From a checkpoint of a small mixture-of-experts model trained on Wikipedia: 8 picks a token.
Below are experts of layer 3 (counted from 0) of a mixture-of-experts language model. Rows are named router (the router's row for the expert), down (a neuron's output weights, with its number) and show model dimensions 0-95. Each number is 128 + 24 x the weight over its row's rms, rounded and kept within 0 to 255. Numbers have three digits each.
After each expert's rows: a language model's description of what the expert responds to. This comes from a sample of Wikipedia text that the model never trained on.

# expert 22
router:161145129197147133156121129119145094114131083155138142135128145128096174128099132119130102119104157141108146193144131152160126096158085159091095138152125111155166135162115129095141104104104096126129132115141101130111129104151136103164136127118132110103136097124110130132181143141170103091
down0:094102110145143074097132088141131148101134131154143123134143130137120110048139129121117123107151120111152151108168142139126125149115134123129136133141162091133147116105123160129120131120098195147109090126161131218155111168111120117146107068125142131118121134121123120124102110116109136152
down1:113101151138128146112104106098117133139164102148092135109134093103169094155139111125146155176074094180122144130132174102148087127127112107098142146152104094140143149137121127130109148116134085169111152151138138166151112121103132191104135127151132132140126141090112150136094123173121116142
down2:162132129190145162130095093105109127143106144175108121133101102126136101106131124152124165108128098173083100152128150119146152151115119099140112113104164132140133100143128097123159117136125137177115094090123104148161153070109145104150100108128118112143135165108139128152185142142113141144
down3:119151116131139130086164139140121147136131178164120146173100134152134101083139140109142084132144141144150116155153104156119103120115130159126110078074136148115147121134142102109134092092120119137142128180087072155127152152106147114107086103127121115118169142091168138106122129158103130137
down4:111132129099126150134133128117093169084148155112094156122150148139111128142126137086100127115140115091107127178106151148114153160102132130127127112159142082128098153117074111156103166088132119168106119090150106107167091145145104103164126155139122111165182116102150141119129111132118158142
down5:128103066125159134109122087148149103108086124139124096104144122108132135086113150119104159077132118102112121139147138120117111123175112109157138130173135092132101150126126137113117164077126120139143197132119121157096122117126155172142079137126104140111114113097102155132155166137160125116
down6:186147129090141105120155147148104100138147116126130073146133099154167134160131141154118161125123168124114122150148120102108172136123094145143146128115112133096135085154101101151164146134129138115171140131129116146140136093107134111148062137078116113129099149138118161155155167156095122105
down7:118121173130105115131135150157089131113096124149139123129108105156134121111116165115125141096133169123094103094135137157132140137099116147116138109149093089145112133165143113088126107126102154153145144181128114180149131081094129144117127190149158140106160179153120146124131134148140182158
down8:145134093139142161122129105074144127117153115117095122124100129131145128133127138113118155134132095155125110108092117131114096142149109129106078153168207105140112105160121104104150140166130156130093142116108173146120163113146134125111108117139127100141112102155143094155163140106188172150
down9:117133102098120112123148100148109107123120127137075059148096109116145093137127166150110109142129142137124138121130128137126114108154173138108180143169106177135122117164159150106142142154115155096096118075092129124101143160121098144148131094138137176119116139105165152131156153141162102126
What it handles: See also, common words. The word See in "See also" headings, plus common adjectives and verbs such as well, use, best, known, work.

# expert 18
router:081087114130113140151137125084136103124127108130179150126119114141090148078120129135071169110114123125141145125170121139148101093158151141173117147137106126118124114116130094130138099105179119147119089107106160150170134139155133156169173086094131109147115124141131118131103170129109130138
down0:118109153147127162130093125157141082127117088140138141127131145157111114147084126127132130135148106106095101118169162130122098098138138127140092087176115081105115142123140148095160071108087114136124145150089119159153113072145127139106126171168144142120147116098106163125095112105131128143
down1:150118133132104134143101105150133102098119124143165145106156105154154153148094148118108157100157147116143118139072066130112110147154134127141153090137147105165130093114131179131107185124139131100149158156144137153121137151159088143115106114081162173114136130163159141119116140116152152128
down2:125138104134127117131109124148101146151069145123166095112152129124126127164083160082168123144148146144163165120138087168150112138106109170128130130154147186098136116123120133131127137132146112128108144158136152139119157140142120135181108124117130120170130128112160153141127146098140208163
down3:136120083127138135160146124105121133120139155123171145116132096145148150132129129137137112110143097127118117141099132114176092037098139118150123138171123125135108154118103110094103143117116145147074122108083133130125093162154167129150136091165146154145171137143118096091106140166133123126
down4:101138130123193123146164103126113129087131106113085104116166157156157163151145113132111096126135120137160088146140162131154144118132117140144168138149096128085115122103094090149137120113101175160116107107117091085106129100130155126163103135102114158133109130110147134101083146144147097114
down5:136154128153130091083107123122143132112122142092074115087147155133109108164130126145112147106134152135140153077146125155106108037103136130133153136118131161167175115133152107110122138151120170090107145100113127115128113138153157169131121127132142159106150172125123117125095120101113102138
down6:133143071133173102124158131029127108100074155122130118142136117134119115118148133134093115163106118139119129057145097078132128162115127128128129115107135122128134127115133137120121120120098169128141151111133147146154103162122156171130131122147146175164126138107141129153085144117135116145
down7:074143129102138155129132095171190133165089127143142123129126128135151167118169165099150111143114163091140121145143104159144116133105121108174120135110100153132137102123152085152175161132144124121150129127076157124091158128118160124121112095112137096163132137121169109144093117145124123133
down8:143134104156150132118165124130106133129150109119119115135127145101114147105125109075109133117170145098114140102111065087129071149123184085136088134122186131125089125144120125111131129121144094121128149095083137150097131132100127155179113159109116111129147123139129138137157101097123101170
down9:103136122139122125125116135121123153157108123152139112135074134087115102095122082118120166141147155131108185097104145143165120169110136190122085120102112087101114128136124136115108136120128083068125156152113123159152128117152138116138109143128114088122143163096133120124165189132132131140
What it handles: Paragraph-initial capitals. Capital letters or first word pieces starting a paragraph, list item or name, such as M in Many, AllMusic, Binomial, Coordinates.

# expert 46
router:166129128163122147106097136161146138098122191155123132138141144161129134135129121123142123150121090163130136103139133124059110109128152122107121138105138126121151054139138155121114101171143135076119135130118170125084141148101122186115106113134110140145135137146062136151124113146141132099
down0:137102129120158124150108103093186144098107109127088170111117140162163103151157094169109115161130122131072154110122119132174099135129123134167146116141161141156157124121118122137101127170142116102138143165168150087165117113128106086113108151120110159150141118166165119112127130137118148142
down1:138101076108147160122131126113123118087152159101141155137113148178124119171164149137142117149157140117095135111108128119106081118165116109137127141117100151172127102147116092102087095154097171102113165106132129141127097097107107125088105086113120125094116128109100091106099119110151111133
down2:123137123060126097128165147167120168160093162135136155134134138106144141083110148139076159104122135108142133141169129093094115150116174120113139113143136148148111045111133137131114118113118108150097129144131116126161116157137103123115134108125157125120125114129096096095127114127068153140
down3:162129111127130107111096126109111154114156108097148128111113144140151088137150062118088114078124140103155186128153121116153131107140130119119117063105133122145129105104143112099162077117133144159120134115132104153165118123135121111121158150158162111100123132149081112142166148148122160089
down4:080113147140139145058104118129139113190152132129134145136127130121114147129118069143188141126132066118134115126144131123130133124133085135136102141143125116129151116124134126171162123134108107090152135113154099138143086100112119139171091091122132166112156076101108135129134131138114111085
down5:178150112159133111131160124154176129122127094120128159134120159111149129080151148109153113146097137156109122149118132094110113147124182103169138138133161120089144100139081126135126137149114144115164166131112099176083117108104074156131153146113110124112183115144111131138127136103116119149
down6:157130128132134132102101099141167093085114104114135113129201142131101142102099116162139132128179135122111121199136131102116139120152142124152119117173137130166152156162163107156155117113086128133070103132148133128160126132127121140152143150148110130103148109137103097137130089158130127164
down7:115139151141143101166177111105132114128159120157150135152117096120110162116143104137123140129118160127095094143099118135115124092127155145145107145148106147123147109138187084082103149107134176161125131113169060096142098105120134093134166116132112120091145138136145161129090129139151110096
down8:119130154135101157147117166122121084115108136128150131117141112105135093130113124139113123108167159098150116187162097153153135111118130170117099161167144120162144123158131156168101103119145124110126118142116112165129082174169123094151099139086136159132087098167141103129105141127091143136
down9:133127137148141104110097134080117130163176127086136138097155171139125114129090114148143129095141154100165161109158119153139172143118138136119154105155150105151112096101127126087130144122147129139094116137127143143120160151116164093104153110112132140107123139098131133111087157187093103070
What it handles: Species epithets, common nouns. First letter of species epithets after genus names, such as Molothrus a(ter), plus concrete nouns like project, system, tower, bridge.

# expert 33
router:099123142153160122153079112125132161095158135107070129134145125122108156085155137130164104156114162165136147131116135124113137109136128113119116134155130134139151136159158177108170120146118064104127126123166103110089117152101106091128150159113115087067148120119139115103132154147135105107
down0:100115109157137093144143091112112121110153163116091115138103113158109126173089152069118110092103162123139137125120140123145133097102126127139121111150118091117102146152082148112152154142089109115082150138112129168129124144134142160121099132100113141149135112133113118147145101060170086152
down1:116140133160131132117097141116076148131123101131127108132093100160107137152120157130114154133120174157093179122135145153132135101118120096122135121172116104120131149164156104111110167166149162146152144141139118111165123148112104164172070136107129132094150113132130138104095142147181159169
down2:078175101142135153124138156126096195132161100142144120140142134067146137134149120123098140097102132132139129142144093156098119090139138125109083116096137147087103127103128128106114157149123100170144106136080102069114136097111124114118093115147132119117113126122125135149096126143110176121
down3:130161143140117128112146104182152149123104165130131164133120140128127132120118156147113138154106080119121123100147122118155150157124178140142126181129123118087146173090125120155092088148137150126138100112124150110121105166123091127126114072150128103123110164119135170150094136117161130192
down4:107072121064154108144086080169123145121118163135102159154170138105108167153135118146111167127149120098121163145131090130137119124126116145143152133147129151136116112087091105107132094101128126120131149161114121128129160140159123115119151140122157150117154120162175119103124105098087170131
down5:095162151115117135135152129097107167097147133136124148158158096168151118072186182124089120106119153131085138152130117129117147157133123126137087157128091108102128144149169117131124119094107108156098140137154113078156143110148115141128132136126096154144146119093123143113131130134107134067
down6:128113139160104178109140159118162114115121105102136149145105129140101149130154171066121130144086121095145138141108116111121143131153096129111088146123139137134132138158109077119092116083132153134126083142120179153112096132125110082066132099155180156131134126146123147151131138140111132144
down7:095098106108127070161159127105126098114084142148091139107135170087102129121133081115142118145154132153114141108169146154098126160129089098134144144101098120131092130114097114130162097144162146158147167117094127145131127097110167122155137108103157130137093140090150123160124122140104148111
down8:143120126143117127136125150137138166137089115132156134096117131112138173151116157111146102138137153122164097096130129103123080139086149105137156160097119122134148157167161156123095115110085121119145112116134072164152164113161130156118144163126143172161152145154156083122112128182118142149
down9:136161143113168135136107166154136133108169149123105107134110163143143088135108078100158146133165112147101096112121104112124140128096133130112105141125120139118173109083141145160131137165062135123135095101153146129133137175149163177104093121109093103125119113108139109160154084113131137131
What it handles: Awards and cast headings. Film-article words, especially the "Cast" section heading and award terms like Best, National, International, American.

# expert 2
router:128115123117138130146161112129087142141107082159138143110137126136129128167129137127162106162135162151125167154127149151170127133121091139145091118125123182116106107121108115100137079111159148114137175143146080144091145117169105123136159143128186084087150125163129124125157149105114151102
down0:148159120146113161094126164148140115118129131101125110142132119102114161125157145155104111074143074130108163124146124090132152126118119135161176113133109160110139147107165139146116088148138092162131135131134148147121147129149066129122142125121098159150146139146100074085100112107172168110
down1:120102146112103141198088113167137162138134075088130121108140121147173146116136143159118113140130136138148108139149117127098182144108109190112121125186111107131148113122108104077104136123099104113130138158164119105113125102116113104131145140124128166144116097105158171136132126144128153131
down2:080129113103181109146119125150178133124112118150153163128152137173128124131134109117109124118128136115103151110143138186115124126155151121140103129122139137093134094130140115080154062121071135140116114092149090132134135097126112135113153140135126115064145098158114166158166154120135137105
down3:149110120157139146155109150105148125143093139156128113107158100096109114119112118158096099154102164156166161151146148118154164113105155155169143094108126150165140160149171142104101157099094150093138090164140114106109100113144091141153117103133152104136100143110147140111130147082113122105
down4:109132137061134151118124096118115126124151117128131118147156129099154125135165092136126126147149138094091099149125131099204139130122115100193117132142154183097117167156129136127118119116102098143141112123127147147121135075167137128131110122090172111134102144097101100098132125160116110116
down5:182112100101095144123142141133098164150118110121144127101119114137145145136147169138110148119109136141111172137077160126143133149151129119131149152176103108139142145091147152133090091156149188145084119129114108117158147159128132131100078156127156146132107141119122131088083148100169144123
down6:150106093146123098153115125159159108144110137116104147143128151118100160148107090112186161156160158140131100135112118150137125138101119129151123108147172130133112090174113090114120126120089118131078158115130175171116132149136105129148164140166142121073127168159161123141125110123109130163
down7:139134160102109134087115121134112122117152096160170130144114117133173113083159128133109140128116119118099112119097135192132134160115142100167093093134154126144125076137077106105130137067121163124148132120121133186130095110101097135123130085134188162130139116116133130127117123134121115124
down8:138152086105118107089169101127110116117126128131113130171140148125137136122110128144137138109145119180108123112136171109146164121145154146106146153101068132128153087119123130112157126119121116135149134111102120174165057123143100109142146089127067102134130137105127094137181158126158149131
down9:137124117124064128135155150114140124123072138150083073123114141117131149140092151119125110134159099135119123139137148170097099087100097090078146150089124083105143152082097152154126135108143156148152105130110129119144148148100128111127140117108129133135131127101143171121101151149133159170
What it handles: Infobox section headings. Heading words opening infobox or list blocks after a blank line, such as Background information, Personal information, Phylum, Died; also publication verbs like released, include.

# expert 37
router:093147120173147126125151108158112124126176155134147140102139128126135133159107165132144096164087119141126195140090113124116112128158119166102135154121107100128157151089089123070164096076117170082107119151122122118154111110102127147144137129125123114125144146157091122109109128110108114142
down0:115153127140139118132078103147106152069079152177139132108148125114143108095138116147091132115112119086147098156139084112136144100149154142101107123105154143097114103119200143137094119151102114154110101138169096108116123113107109159115116145155160127125094131103117134144128110167124148138
down1:106117065098126132128155102080160121125140154167161132155151127193116120109157181119130113120125141105112146108152104135153113080099155111133121148168144098111115136126127135100104090114114143119110124094086138139159110172130106139125122127133128141144147113080163176130122117132137136171
down2:119091116122140125132131155162130172116093162103133086094118090131148095107140120139144154141083119110133157169136146116113136075135125097139147103104118089112119103175132121138110137118164118115157155145154166175131159140118130154160094122110077136162108149142144109166141160161136116139
down3:141130125136133113149102156125135159128128139111088108165132120130177149192199142125177138095155116144146168116113097107119121134127156132143122112117127128143169127128103128133141139153125143142111135140138144098142115112147118151088086138085153141143115171122102100096058122107152160156
down4:099098102155123143112145121134146159126152163132127121074113099132144143136130144128121131093124154125137125111119142169123126185140104131177134140131123118168109091114130166129127182111103135125106136140141095142124166120117121097137094116126101135146115116152209165140059128124170144105
down5:142114140128155170117152170078136141147126101085089112123150136122147131083144138113106158124165141089149112175146132086154150117105122111121108099124100104129110180113091094121143130139101128139110147090117191112130107101100104123127149156157095123174158116122145151117140128103135129111
down6:107133072126118075125141125131124104141115110109139127136156132070105140119125086156102161117115127101127115122118137132123149164161144101150128111131143156166095101131145119113136129161078113118127113135121109157110092092134142157188151104109169149141105099093129105070163154152103113128
down7:087084183129103134114148082113107156081120099157159163093128125131145098098129138120123111133158118144115129140138136114156115137139143084135144100114128075156143103089138118101123117123175172114104153108133131150147117178143119118133168123111120126137153200129135107123122113115131162115
down8:108174123113093116096164105113097124119139121126163153147080138138136089136096090150123111128117122087167079178113110128160138117157147086152109128171108097088153131130104097095120125140133117131131080124134115155162126112156108153121112110147168141159130120138121127140114093140090139098
down9:145153145156143133116139112129132121078110131130105098137129129160137160123110135098103168150164129167122088110148121103147132082157098111094123100167158140098123142163153169168153137164174122127107138088105111119150102127149091141099125159135091124151181113139160099123128139111142098107
What it handles: Verb stems before suffixes. Verb stems whose inflection follows, such as discuss, expl, requ, support, use, typically after to, and, he, or also.